python train.py --n_layer=8 --d_model=256 --n_experts=48 --experts_per_token=4 --d_expert=144 --d_shared_expert=0 --activation="swiglu" --moe_layers=[1, 2, 3, 4, 5, 6, 7] --router_score="softmax" --normalize_top_k=true --routed_scale=2.5 --balance_loss=0.0185 --balance_bias=false --router_z_loss=0.001 --init_std_router=0.0063 --lr_router=0.00166 --n_head=4 --n_kv_head=1 --head_dim=64 --vocab_size=16384 --norm="rmsnorm" --norm_place="pre" --norm_eps=1e-05 --positions="rope" --rope_base=16700.0 --rope_fraction=1.0 --qk_norm=false --attn_scale=0.125 --tie_embeddings=true --parallel_block=false --init="uniform" --init_std_qkv=0.0167 --init_std_o=0.00417 --init_std_up=0.0167 --init_std_down=0.00251 --optimizer="soap_variant" --lr=0.00232 --beta1=0.95 --beta2=0.99 --weight_decay=0.089 --lr_head=0.00468 --grad_clip=2.0 --warmup_steps=200 --schedule="wsd" --decay_fraction=1.0 --decay_shape="linear" --final_lr_fraction=0.0 --batch_tokens=32768 --seq_len=512 --doc_mask=false --z_loss=1e-05 --train_tokens=259700000 --steps=7926 --dataset="wikipedia_en"
Below are experts of layer 2 (counted from 0) of a mixture-of-experts language model. Rows are named router (the router's row for the expert), gate (a neuron's input weights, with its number), up (a neuron's input weights, with its number) and show model dimensions 96-127. Each number is 128 + 24 x the weight over its row's rms, rounded and kept within 0 to 255. Numbers have three digits each.
Before each expert's rows: a language model's description of what the expert responds to; "gets" lists some tokens that make up at least twice as much of what it gets as of all text. This comes from a sample of Wikipedia text that the model never trained on. Tokens count by the router's weight.

# expert 22
It responds to: Words starting clauses or infinitives in prose: to, that, which, who, If, while, According, often after a comma or period.
gets: " to", " that", " and", " which", " with", " for"
router:106162131172170141113136155146126157177103149130070110090107118107091097119120124135148155123142
gate0:114097125099105082121134120170056129119080133095150126112122106127108162109144138170115127127143
up0:116135108166119118129126118085073131135109089083097155105114106112117135113115151136162130152134
gate1:139086109192127173115109099119127163129154143097134146113123160107089116153156133147118146121079
up1:103164129102122106144153140079136119146117140146073082155132113135151081136143190120090126108149
gate2:109167166110104125124116133134125146111129104127119120089101133158128101101120167115136165148051
up2:158145096139125109155137152095100123140125089116105089074154103143098129129137130147209144136101
gate3:149143089133117133073113090110097120129162135172085089112127094129138116119128146183148112142127
up3:212150176136140153161138177090121104147176137119122129145127118136114129120112142123113107120140
gate4:138127151126128120138170120130120131146152129113096168138155103152033124072096140151138130155088
up4:099132092086144148154102107151119147152142131117109136145136135105145147100133149102101094139107
gate5:073133154156138158112054130150126135110077119096106120096116163144121154109144134126127166109122
up5:120126118142143159140140123155117145131099139151151112103140101145168144166140110209107085121123
gate6:147111123112145118111082161090147117125136096108126122111117095138135131146144143078126096137140
up6:177148106139134136112151163102096118147096149113117089126062129148073137124215146170133075134128
gate7:105119119125153172093144077141140127150113109143142141123124083140099138119127094146113175104117
up7:101104092086155157112110092158143160120094175097129135134139122114116134152169083133114117121147
gate8:124150123143134140154138102125154101115119120123126143107096103134160143143085141117129128113138
up8:138068146100147126143117102153089125154118098180095165119153126140108130129095134141119157123112
gate9:104094128109102149140114153141139160101105102087169113132151147090065171123129138116103099119123
up9:138106090132101148143052164108178136110081139172144138127187107123119117115120155148147132146140
gate10:105136114143111135086144079144112059153133111148128159132120148113137118140128087099151122146150
up10:110102150131097122104111134100145162154131118106130143104136108130118077121077106136111125083123
gate11:120120110108146138102173157143153124114139131088132104093097095075142117084128125145146113112165
up11:103173123174147153109121165118175133163099109105141131099178145147123139118111121152154144145097
gate12:137127118134152121104126161132127143108102109138120138147099122131147132150157106131132112119128
up12:135140153137120132158103112128137130157104103168069113129142118153126145147118149132114122132103
gate13:198133128134158122126094161109109099154119136106124126130167167096155147105139140127101138099141
up13:146088168132121107148086133125138182148141095114104108125143153142145151124110163090100138087139
gate14:141113139144106102147130128153116118137135125152145124105080148128113142143154075127150122177148
up14:140142121107140110183111097107135132139134120162148160111138134104076154086090130129122075142114
gate15:101128166118184088162073105119131180138133087108102147089111138113141113113160119144108151137132
up15:127154169162138148105105105093120121136096161161152132138136140140094088088105103132101145122106
gate16:175124159072157142193135145110095106101119129159131123151130158139133137124128088084091099131114
up16:153147118136130127159168153102182061144165138193103124124133198079128140125122101126127129119148
gate17:139157164161095144132103123081155111160114138115112112124114107142164161159096074126118146127134
up17:126133128157131110068065113166107113069138091108143133132170111148105090131127108126156152151129
gate18:168129142156163104125177120121106104087141100162152140108152123166150113104081123089118100124109
up18:126140117104064081143180153116166134090143132134108130130147130091153109131096128106145097121144
gate19:111107092089115115104145149166130045147126145162164149147145113083117103142146156148148099096124
up19:141136136170070133166084165123152089114123176144115135124121133138104146143121110147109126115150
gate20:172095110135121116101131161124145118109147127155147105146140080120207060121116169104117118114087
up20:126183098126167188109072112133166086139131058138136134112123145145112138125153068083123145099111
gate21:114107107126148150125112130153155150113099138119149094098175111167106144148145109107085106171168
up21:154150156113087131113170102140182084095130095142094138088132161122134109096100130106180134113143
gate22:134151126121167152167118123173120128146163146144148130168129153139103146142158128127119121167110
up22:105165087152185118097124114115096108131153162170130115112101130089123141117147133127087109124127
gate23:107161152113159135149091180139120117115138116131100115094115163149173115126099080124148170106112
up23:093139126145110068125082114101099108128104085104137126149085144117133130198141155107142109081158
gate24:085140174123076139148088125148101162153123138141129159108137188084133137144114116115120149184149
up24:141141149100151088099111118101121131136139128115101145108139161135104113101144137134143126127113
gate25:084131149179158084168143149121137158126126111070159168122135126102099150161134098121094115104131
up25:145141139157122121186176135136152129131107177110137143137128105098102139111133126128099115174124
gate26:169146127164112108096134130189156173124149106165137131125083116143133097118138130103134181173100
up26:150122121123114103114145139115151120139133177158124119157140082096157113110113090112107149163128
gate27:103153120177117159156132165128178100111094124075155137135090154130148137122149149155102168137140
up27:131164109125138132144073110138162140124119121151070121144161129100138131117132105123160119110140

# expert 2
It responds to: Scattered tokens: month names, surnames in tables, sentence-initial He, mid-word pieces like iling in bilingual, table cells.
gets: " ", "2", " he", "6", "1", " October"
router:138110131154180152149099119156150141153117173142136147111113100132116134106088148104140167108160
gate0:123158089118090131113135129138129149145129114158118120174146138142127146100120134151163115126121
up0:128120114086144119158086140123136105159224134125138144155100141107106149158149138136138116146123
gate1:141096181151122116127109106112148125098101121149126113124156120119115151166161134134162131132165
up1:114151150152076104115116112078148111094144124164122110115114101153087134097126131169125129143136
gate2:129124107146116109169153127108120129110096132146145155095141082166136142098090118138147145117113
up2:126122145118137112148162137087168115156138141087137167098103131117125124144104121105147106107118
gate3:132131111153141155113124168127145100176113127166123124132148123129094140098124133120149128134145
up3:137128160127140138142134184149125122165149130174106113105171141120105130133131126154142172144056
gate4:087114137161127144129132115162094172113079163123098051145126119127084123122147130160141130140107
up4:084151135148177194164109114121110118164146133180148121084056115135125168120104139152131140149103
gate5:172111092115107168117143134147141155139144146102163176161131148173115135130095123131098148081136
up5:145108142100149161121153136132107114123117154107119123103123103139137125148101166119145135122148
gate6:165113132146133072140117162128116174131143127092140089125110078140122067129087128142143110158138
up6:120134120138158129130130106121164128104140085164182104098147157155158170121141145134111174144130
gate7:158106135140137123093132095118085123133100107141109095141124149123159123154177156056076151156109
up7:098153115141128162125142113108087106108114151084127128164164129182102145142144175136125108150115
gate8:135134123128101162124111178134132155107144119123115098133116095144149096113142151110157129109127
up8:122105114149093122148108110116141123149154129094116131112082130157123092139120105150155122106081
gate9:087146087110132124147124115140120086122129154190131093188150105112118118148135122139128129122159
up9:117128143174111126117091115135102091135124176136110140167098130141145134133148139148130154107149
gate10:135120063127131136125138117110082102094159124117161155090119074073127104154145147183113157127128
up10:114129140123095144121106133131078140109093143188090114138137138132146092130205134104188113117110
gate11:094103122156089096131116135123180143135127142113085121152164126127142120139175179101140094143156
up11:124113128145150148144121119106134149117094122063162137108143118165135074121092127114168152127136
gate12:119108154163163121128103157106078140168141177100124136138137148077157097114112175051141096159115
up12:131131104164134129130127159129122123147113161112180123151111122168142132151107088152072092109132
gate13:106113142167152126122122133135116159130140159110135113139128158128115145146111111129114135129129
up13:158133158157153093131154107087165148139130121106172152132126158152111127087158140134131144107109
gate14:103130137122147138166171093144142188120158107114104136163122112126140094128142101143098142126147
up14:162148126113120121110140118163123169171094143109090118156173115111132136108152143114138124108178
gate15:158091125134080165108133105139180167171106147153132127130107043149104144107151096146106123125123
up15:139122133111105087120117099093122153140114101148138130119140113144181123121169134126141120112154
gate16:126164118107149078157084151129101131139159103112074173125144143140100144142139144113105136125147
up16:167165114107114119105106117145131167128147150125119121134144123187117160148152148145126124094116
gate17:137117167121145153107120147161136178131139108152131125093164141104129172129153138109136136078074
up17:151089142121170113117120136131087115145103155126130108144127131129123155134117109114120094091138
gate18:137140103175137105138140112119126169100133129142153119094131111115105147098129098150134139135166
up18:095125117113074133075140116123125112094130153164129176129096136075150150156135145137093117099126
gate19:102115121108149133108133123139134133133169115120124102124127144109127115200106133138096150133114
up19:132110142125103127145116134089133131163173160144143136145125137129133093131161174136128114168148
gate20:173119112103090161119126139092117154143072098141133155129140107125130135121135146110133140147108
up20:139106160147184142122162134193095168145125120106085125122080165100126148157158098097076120164130
gate21:142134132136133136116126145149129129142084151114151071124109170089121116116124138095106112078184
up21:110139132147088136097113137117156116144128125121110168146104101148129112144137126107111121090115
gate22:124109109123154113109126127125084123147115151140135137144148123109138142111165167139090118114122
up22:089161142117116126155125139149112178116119116164141166113096154162153139143125166165166125198141
gate23:134149116143146140161108157112121101096164129129068099120128143143137123101039100115113138121130
up23:180142131116160143167138131136137115141157104121142146131149147145100114142126132134122115133134
gate24:118134161147173124120154111118105114087084171118137147176110093065131115083143085112100151078118
up24:129113144154113154099048102125091106119106156133140113143095113102064092147146127139123126080113
gate25:131135136160135160150114139121133148138081123096110132102141159128154093110082131146139125116135
up25:180135155091135131144148116120116178116106113137104186099141136131118132167173141131094050134139
gate26:127107144137128128118129127172117136129085107162064137099130172118159098151113145136169127157130
up26:138147111149093147153166102112130077124132121116130110134152107139105114118158134182122171088117
gate27:116143125159116097109142124133139156115119143113116150138126132135112141165127149103119159126129
up27:137151107104123114086135181126121129149137084091088115134142112145158125120113123143096096146111

# expert 27
It responds to: Articles and possessives before a noun phrase, such as the, a, The, 's, his, its, often after of, in, on or for.
gets: " the", " a", " The", "'s", " his", " an"
router:109096127175187157158156155144099152135141138167106128116118116151130083110123124062117122168115
gate0:125119161132133132154129092149113134183161134129155131151186124149139143162114117116136112136111
up0:128158090113124129160199159154156078128163101121113158147082164083091139113156175143126133121101
gate1:122134150129183131153137111155149139120128126114115112143156161133102149120128137120118136124141
up1:144132105123168104141126145114131152133156117145128108110077115110125099118168125117124064116142
gate2:147093141098114107145146113134103104128209145125175154141140165132109137150116126138138092121119
up2:132117121124143134131154126119153167170091114105110111126103133163172134125088104095100159159104
gate3:106116104162130106146117111078165091127069131081106114121111080169157146149105127112130128112115
up3:134123096143096108100116132118138162128130113102127111108156085144147106125124118106098184105108
gate4:139097139147049186159099149146161164136129156135101145109087119152106098107174132097131100112140
up4:136140081114129100126180109170154110107123150069163107151121088094124149166122157145148109104166
gate5:139164074131085130108143143135144164111144111132140125107108114125130129115101138099154147136150
up5:112097129160158144146123085098141130162098109157128098128112141117147158131095109132128094122156
gate6:180095124162124136127091169151104167110133151114116140171155138136093108121142146124136131143139
up6:127114132086121125130108123105104128090145116140119178159106112141138115115153117139142157136157
gate7:144115120098110151147104123116118135089122113093139142107117160111106160134192116135125117076060
up7:116096129131108134132115111085135137121092113139115146116122140089133181092122103183154144103137
gate8:149093132156170164106093100062114132127097153101121140141091143157106127134144140146135117115141
up8:088122138111148101141128098118127164141115146095142113129136149155120097139129190129087133126128
gate9:143157158156104108160163102146141109141114160163155112177149160144101196102145111134135091138170
up9:128091167084140089101118110175127153106126114092178174125125120135128149103135128110159115150137
gate10:152116111141105075164149127098141137117092108112105140107105167110101138087152129119138131147095
up10:119113103106144126097152126115128110129165157117147096128107140120133150116142185128176130141153
gate11:056146130152107145109140157111136119128122096102128171114119141150078129078184145164171172154119
up11:143139161122114117153151083138089133150096107122128130134093112107144145118143151118122126103188
gate12:125129160109093106162091093125121146177099140136148130130171091111137124136154113095117111108143
up12:124095149111139124121122177129120109131162151138122158137126168136088129126113149093104152145132
gate13:112143122149114079106171131191117143117153113112133118114122109146108114144129137153151126144128
up13:123129140133134132126078095161116109130132132138105125085141117108127063146133124160141146118127
gate14:164138128087119175112127107158162118139135215125125122123137153153128109134099088102100138144141
up14:127154108157119106110133124113146098128115130126111131128125105146050134137153128112117149124087
gate15:143140160128087161123112158141146097107113143134090118114090116100139099102102159123186125135118
up15:110150150132151129141126151122149128123122131138130155110063075117064177157118136130168096112139
gate16:110141126110168094151134155122171161120142157136120122106169112098110091167104145106117089145109
up16:112135159175115138123122153137163118094138115145106121120107127113110145097141173169131143126100
gate17:114150083094111113146147146141118111133138170141086103114122128096074121139155116141085127105125
up17:072148157116131142130124137128171105156121130143120125126146150117100111115112095129130152139140
gate18:073140130138130120163119128121184097101126151127130147143143120124148171100132092135105149109108
up18:110157124127152131152159161108111127137132115136138140120170134103110165132143105126110125107126
gate19:099115151090122127091132142096098152094150101122078108128135142115152177135139183130176129093126
up19:117097108102113093168146128158121148088082139077119170139121138128177113131136142150094143110141
gate20:108124140096148141120122106120091144119114173119160150153159175139122139159131138112104137099160
up20:126167137118110165168153141153175130116115164062096084134164121091116106107123138158110155146101
gate21:178122155130137113170087122111124118134111134123139111129131103127129128148145087148164151084119
up21:113131101106096149091161155105129133158078140176121142115085156155125149108134100122106144143109
gate22:173190119096115109146132140120153119157121119147089144123133055104115132142121115169149110139127
up22:143091155118169130137089144148150096155094149126120128128162144151166121103142135128083123141109
gate23:106144124124097101166105084122124188134144090151140110122159124131105117118133072126115128140163
up23:159109158112140166141131137134138107141138135158139144125135168092086120116118092118177103094158
gate24:134154133117163079149160145164197118117140135152161122168097109139143107144157153165126129125107
up24:154114126081127140136073094142122138091087156111137083153124178130121117166141120119103114128132
gate25:168154152099153094102150122145149120114124153097154141135092131114147150109162095111084177112120
up25:153106128182137086146116120122133074127093120166165135122126116109091166139134126155142136141102
gate26:112112129107175125171115119135115125128123150154167133137141130134116118115147129106125140122126
up26:098119150099092110149127115128156123123088127130115155079137155084187169107161105136120135144093
gate27:142111144060100137080136171122102114155112119151128162106107151104092194089164124105155110138142
up27:115149121081139120125091099161106158149171131158102119169131102147117126138138129067119102107132

# expert 0
It responds to: Prepositions after a noun or verb that link it to a following phrase, mostly of, also in, by, for, with: "dress of", "training for".
gets: " of", " in", " by", " to", " for", " with"
router:095138149130155146120136143126127159196096162134096116081119129146118094111108135119172147127149
gate0:135162176099152101119106130123128114126107090134109124130094142112135138126170127109103162110115
up0:131153146098168152136106139127128090125101123086090105115120109110136084084168110124147119154103
gate1:150168131111119114060110131121107124136094132103170143129125171142120112109094129147141142147117
up1:143155145109125164099161115131153153152109124162125127116166143142123136089117120124083152130106
gate2:147123121131144137108124111148138147153111155155125130079173122111120129094128095112131162100099
up2:136119116181123130124133141147094158130142125119132094156118148125116130120166153176122141134130
gate3:146167092124106128098096116109107124092186130166118170122103157152141147129118130105126142112163
up3:147112129156088129147125125158083145140158126106123139166176139137135103110121067109132138121110
gate4:073169184156116117165166130126115142150059110124158103122086098120114110180118185077114089124140
up4:116141124168101116093135150133117125142136155092147138141101128100126171139138098134114168129123
gate5:129140125061116142120135151131106125127080123127112127178154111112131125109113079115144173152190
up5:112144116097097150130151178133093174121120167106118190129145147136145074140159103139144107144146
gate6:137107124112138113137152115117114143115146148109119148153141109085133102117096132107125162131150
up6:138154140077144142112147107124104148135120145137147125144122134121162114151128161137118139091140
gate7:130101088101105139081072114121138109149146146162149081099124063165112116128089124103112131120139
up7:128121142126155125109133144118104146131146107126110128132127133153122101063113168095161107097115
gate8:078122130148152106132111124124161130129099087142143133125171107095170088149105143169168115103094
up8:091069111168169150112101171159113134155097126131145145115119150085122123134076112130117117099131
gate9:079128100136094130129149165142160152094118142122121148117057127140111104113159147123162108160124
up9:130121134136120106121125140165142128163104166146119140129131157113122147100127118091121111145113
gate10:146081109127147081137144113131107172123146152148136141153118173130178127146128137158099165107204
up10:131115126123065114122096148146124166142144112118128211132141184132077123134125121101100126083139
gate11:159149180165122171106139132156150084108132094155138125141111114124153067139096079115181162111114
up11:115128080092133121149135140168102103139131115094129125112136155111108166106116139126158126138139
gate12:113143113110123165156098105152110101102132173132130131146117135146156147136115127106145144130099
up12:105136099111117131105135138122138136152157118140099159166116073129116104105098101137123099130123
gate13:142087132129120134118158119099153125119109113098132124069109089132092169128094135114154145130121
up13:124162142124089155155117139143122135091179109123116100113131137139118092118135127131113092123118
gate14:133084096133148119085156110153106146078155107106099108115152121103120117124138120140133089117129
up14:101128132101108181163145116118150148151112130138100150150128173113174128162111157132101148128088
gate15:147114150139120179109084147160105112141132134140162159183163131126121069161117140136127093172125
up15:100135082120136108133175139141157120163178172166081130087150150145140089176115169102108167115120
gate16:119123136127093129146154125121055128169145089156140092122144136111154095117147138094146101103126
up16:117171108129153154121128113116108115102119186112119116109141114106114097136144135090178129159164
gate17:147157125136127143102152110098173180167140083125164089160141120118096158121149113116120144102131
up17:121104147155117118133114124163176118169116120114101118171137130142087147188163125137181164109129
gate18:127134134095099137105122153144116078121071127098141142168167118119149107135137131154104097114106
up18:122145107151126137107133162157144134139131146169136118185108108128094113143086092095159169120122
gate19:103091160085139161124127101113159143169168116161123121173095113107143121115138129113147117144120
up19:084136116136169117109106195132125137146152129199127116101147161146136106151110161126133133153149
gate20:114113160128087108188122148117166107133104111144123107112139131111102101135122089108120128104143
up20:129141156128130141133124124124107099127079160155120117124091091106110132116145114073121124083147
gate21:131148146123145104131108158111171099124140078128136090141145117159135142147141119118147099120117
up21:135099101127128087081127175130160120136087147149135144128140136100075116163124165139124073159123
gate22:168125106136100121173161123117153089133100060109094127112166114122159160081113126122172147144102
up22:103122162134146147147136130104098147154168149129109133153174117161149132137129150132081109122133
gate23:137127126117175148139133145163130143109136057087166135150105103117081122161128091150129123129113
up23:168162158116113145113126097162075099141142099135123135153106129146122142130121146076072100135143
gate24:157093154131116137126148114156127081123153048137140130120122108155136122087166142130106129138130
up24:142083107125115159106104148156202132137159147142105146122118101149127121131133109136142166143103
gate25:180142117135125142110129140145133101114144104161148150150130123176141156141131114114141132126110
up25:070154100147134136139113064103113147150099140102075106149145124161114111085100156144141107111133
gate26:140146093138143133130181107133083121122135109168105135135090176132112168132125108148146118166149
up26:131153133124147148120098121114126089137160132076113137110128141134146146156151103119137096125119
gate27:140135102126093141120132117149092094083143155122066132143143117135134158098109150148121146125098
up27:154108096156114132105105151127154122143113138153122225145123140136143138116139112141092132113131

# expert 42
It responds to: Prepositions and conjunctions like in, on, at, and, from, and colons after infobox field labels such as District:, Family:.
gets: " in", ":", " and", " on", " as", " of"
router:102091139140161148109137108135098127129096188155101126105096138141119102116140124127132150108133
gate0:112061157112095136130109130102142112136173114168142130108114127133165088125127138131141149113150
up0:147152106135153102161121139101106118159123157130132129165105105109150124101150123139151173103146
gate1:104125118147100094122140120109096164113134123103103114113128122106113114143126125115145130154117
up1:154083133093147156109100142148114152130116156161107112145128157100128109102109070144121153092135
gate2:151145116120138120109135138146123107130101123130121122111138119092122103138141133130164083117128
up2:127126115122154130159168138121110141108182128176145140137122118118107179146109138117136121098182
gate3:103169196141088133162194169130137146137137124171134131093122128092098138104133136107146103155106
up3:170080164150144123121106133119121102132142132122155111131140117110124154141148137128136126099138
gate4:112130102148119087122163173104113094089131127135122120137125134113075126108154137105111116091154
up4:139100118116099120156118168092104159097126126124122118111086137079127107124150172183137143138140
gate5:101148117104133103133095126127144146116146083138112122118129119143143160151168109122149135144116
up5:160149129135173154134139144100145149148134112150172125102090135127135124129132130120100109117133
gate6:110114160106152109133146144155094102156083130113185151095134134133149118136126155159109140150100
up6:145096169131114157135127095115156129160149127078103143122155138105143134159097123129113142131153
gate7:128150148135109133095135115134148121102126135171098111160124119116147111108092106125197102128101
up7:156125123071144094138131126110156111134149134160101102157127094119114109123125102142116108146128
gate8:113144117105140113112126096131140156068137145137138110132129134150089123129146118149124093112119
up8:155122187089165110138133104158152129098122115107158118115103116112144096119145105109135161095119
gate9:121148107116127139108126110150135161159147122106138105088106114129107147098142122094137116113126
up9:143146102131069097169174086136159156116098139142122111127136091126154119128116157125139109106112
gate10:126132130075113111126124105131155145108113142135113141139131139114118113133153110119138119172096
up10:144157162152146109160143115142146107095137144130115121137115135094107116091117108123195125123169
gate11:158134104117156103190159092110134104140105087160118135134122144165128155105123138165142103092110
up11:106131087109152123129160148118080143143079098140124139096141115191133124131149094102147111142155
gate12:132105139087138074132107160105110101126088137102113131111108158087151154129131121133120122123140
up12:177123097113134125104096152102105103150137135119160092111138149092162102130136127127118159115129
gate13:137129085125166117158142136115146146196129123150123082139059126121181112145175117105140185106107
up13:110123135159090098100111103111087148094107203103126122114188160148126121129122119140067157132143
gate14:142103093144109128145113050107110106134118160164170124120125136116126124138117127116151176118118
up14:129122109152134116123149179125151125152082090177119146161122120138129131103112123098110121149124
gate15:099114137123105115129148110153095093071122190152134121159110095107164123151158124128120164112121
up15:128137113155116161125092150139130108159135137100112123131136123149165123144088128128130139144133
gate16:108166144129115159123071147107113143162142101134125115152126113116116161126119100151131131123085
up16:148130151107134172076109148144095111110135120117160132141098180146094149157171108157134078140124
gate17:139107102131094123127129168140113142084138127134122106172158138132119093105146133153172118130122
up17:114067104169112126124176147153132127119124162121154116115150091142131111160107095106147099143142
gate18:133173125106155093150111156142123125103130107176151120119130130128135143098134128112161120091116
up18:198179108135139143138096126122160125160102158120131147146126148098087117122129103158124084139140
gate19:141135112114157135086083164147146081146124150121100116109103131156157137119116173114131148220147
up19:123103090128125121137141115131131159086123134108148122167127148157125089142157131093163135078114
gate20:119095086082125107150079152161103120146119147136140129154126132131136117068177138116129109146085
up20:128163145150138115094156108132100093165194107144117080097114144130146137164168134160125157129113
gate21:183082144131136149120156162126155150121095143119104189167146102131176126119122120135157151126128
up21:087140100135153135114090105123128143122158111084153139138107070124122134144145157093124126094116
gate22:167098137071138094111127136111168128090120142153113175137128116104099081170132127102119124161144
up22:142122167148153134142120115142097137126114129162150133125110143128098094118091105124138136113131
gate23:097114136146130124145148135147121132140154113126130139143147172120102172140134087109175133115095
up23:137134089098109153113092101153111135125152123173149142161124142065137154125155113115111103117099
gate24:143110123148109113066081117108154117100100127153103155111112110108114100113132138125052093120109
up24:112108123126118149136079145104136114133107102085132143127086103136111158143105121159121090131122
gate25:132164131110152135142105133150143154154160125141142132153103147108164146175161152142119178113143
up25:134116087139143144120106170129111160124140144140111110162092169159161109155149143119104174142171
gate26:169114107095156106140145133148170100103089141085087132113154135157082087142084126130105111141150
up26:135132119118104156124108138109149152177141136136130133119124135083131104126122101108117161102088
gate27:139149141127130199149144137112094132140116076119142115170136117139159085146153124121174103101107
up27:147116109110128094116111120127140130142137116129115125131139129098117165092123193118143135131160

# expert 15
It responds to: Subject pronouns starting a clause, mostly he and she, in biographies after a date phrase or comma and before was, had or signed.
gets: " he", " He", " it", " she", " was", " they"
router:086126120155147143154103135176125123159124152147107168125111105093118148111112156108103162110156
gate0:087150128083086077129143158089134146144102129102142127113116077099133099101083119134151133126137
up0:102129059136127137137166150072125154105136171123091126126141105151112119137131143129116173131143
gate1:108104132124166092106102166146107133174122106122144113154134134172171087113125104073121137116190
up1:174147125149132148123153136165127119123123155164138112138097096129088075158090125128117172117147
gate2:149130138155166130116068117118134161104129107132105123129108156137124136127075133107151116145130
up2:124113118109169141132120182097155103144120154125133080123130110142161112152097131195121104112138
gate3:132133099131139125171111114123144174134141129118096103096107149141091144100155118110137131149083
up3:144105136124132130126122116129121149140129107124154143134138162073165100132108133119100101127103
gate4:101171083140126124134130127134131119145121155129121112143128130130126104109104107169143105128140
up4:160159110131095127111158103134137122138156148092139149130115133101169154124141125153134100143145
gate5:142195099131159143168155183100113142132133147118135109089144072128115147125116133123126156175143
up5:094118140166110097124123124151113100157141129170106109107132218143137115149128134106148141163129
gate6:135134133129106113131131088137126148110128130114117139087114099133095108128137138135149101112107
up6:137124094110132182126115112085133122118135132134146113137124114130133136116161084143170126139134
gate7:149158143173103126108116134116131114117121158143120081133109156157138155171087131084079126149174
up7:147140124127160125124082117152150117138136085117176100139131148138129151161126143110106121125137
gate8:159114092151156187108147110111177141146078106124112094153098099106110146164129151087108110113203
up8:100130112126131099144083147107148101118155145113185157083111138108128150146104152124169090074140
gate9:127138123148110128143150055124153091111185078103206142114178166148081084121150128147162167089117
up9:134147153127111139128175103094131127096092091178174109150117137125131149145123110103189148106141
gate10:137141143148130124159125164121147105168149115126113120083112138068114085108114111120106106095133
up10:097133158121153116121131156147099098109143138138121094082140079148118147102086124101118145091159
gate11:122111129118113097126146159157110134148138164126119103158112127134098160133111101134132106129131
up11:110117099106145168147116099139108116115204166099087127116163156134143078106095143143148143167136
gate12:121127104130126134105102153155111123178109122105115122101135131098107111187132185136130149126156
up12:198143073127164156128124173140096122127165129125139140145119150153123164141123127109161122124138
gate13:114090099165146145115157152156098128125177122124128132105153137140139140107104124140086162131093
up13:116134148122115122146125154151096148113087136047166141054140102132127147139117117134157142122136
gate14:139132103131095086088143116130139122133155074132122131126085116115117126095125148142096139119125
up14:159141121143114123151124163151120098143131118145144146156123102068135124139170164137132131123122
gate15:151131120126126120156134155168170106127085115106106197138113114156143132106141129159125155089159
up15:125143130071142111115100107134134131121118109124118099123043080140110080147125114123076136172110
gate16:108078171152071144130189190146179146142060150152077090105141113109100117141129113128144145157135
up16:094131111125146121117111133167120142108157120097146105094122127149126105089110113118094081118163
gate17:068093108109152133119112160117148097124113147169092115152121099121124126178167150137085153109123
up17:163143141102162124131127133133112130105126123133068173174124137109085118084110127085081108101132
gate18:169079142116076130122104151111148127142135115118139111128121144128162140094108133106136129144128
up18:098119126106121097127140124096143137175145129140147133083132134108151127079152157157101115130163
gate19:145148110096130104122085113158142105144108109118139109117161106098097138120142160127125071118149
up19:169130140136100168143133154123136145134127146086119089141134136136135124101123079094095137146120
gate20:099121129105100150130136156123158102140132165161158093077152120112134131143120143114114107125133
up20:115157136090116149121130132106127092150158078114086145158073104181156120159141098151138124170150
gate21:131155092156164157101127108139113108128121165113117136137144139146125112091131142100144175126113
up21:090155105159141136135138130131137151121158154145117157128162156147111141133138130087169152164165
gate22:167125148137166137137128092191115179120168144123109135121095112106165111111126129112129150105110
up22:131143107124182114117131127115140113113152145131125130129163117082115127120192100178144174129139
gate23:132111105145146135132100132149119133075156085143142151122141098147117132134121070081178123109117
up23:168124109148134140117172104130128151129131129140106129140163121120147132117135161141060112134165
gate24:140131115151136121108150133103143151140220114122112083093141143118135124140111117127164104157161
up24:090124104120148129124152137109113144151120131136119084147129157119114167131137136107156115112120
gate25:095178125159124151138159118120086111119137115124080110084145166152110111079110121113149116092123
up25:144086125155177124087129100096114117187120104130069123119156102083121120129123135122139101148156
gate26:160160126167162175126112085175128111141107122114114146121128098143120140116126139114072123119141
up26:118152139119087163066153126136138154159123162070139120118155109096121094131131142153136135140133
gate27:113133108100120091121110123183111151174116132108106078138102148088160101122134143137088125142095
up27:143128181157121132153090129086117128111132171084115125123109116115111128120104131095145139136091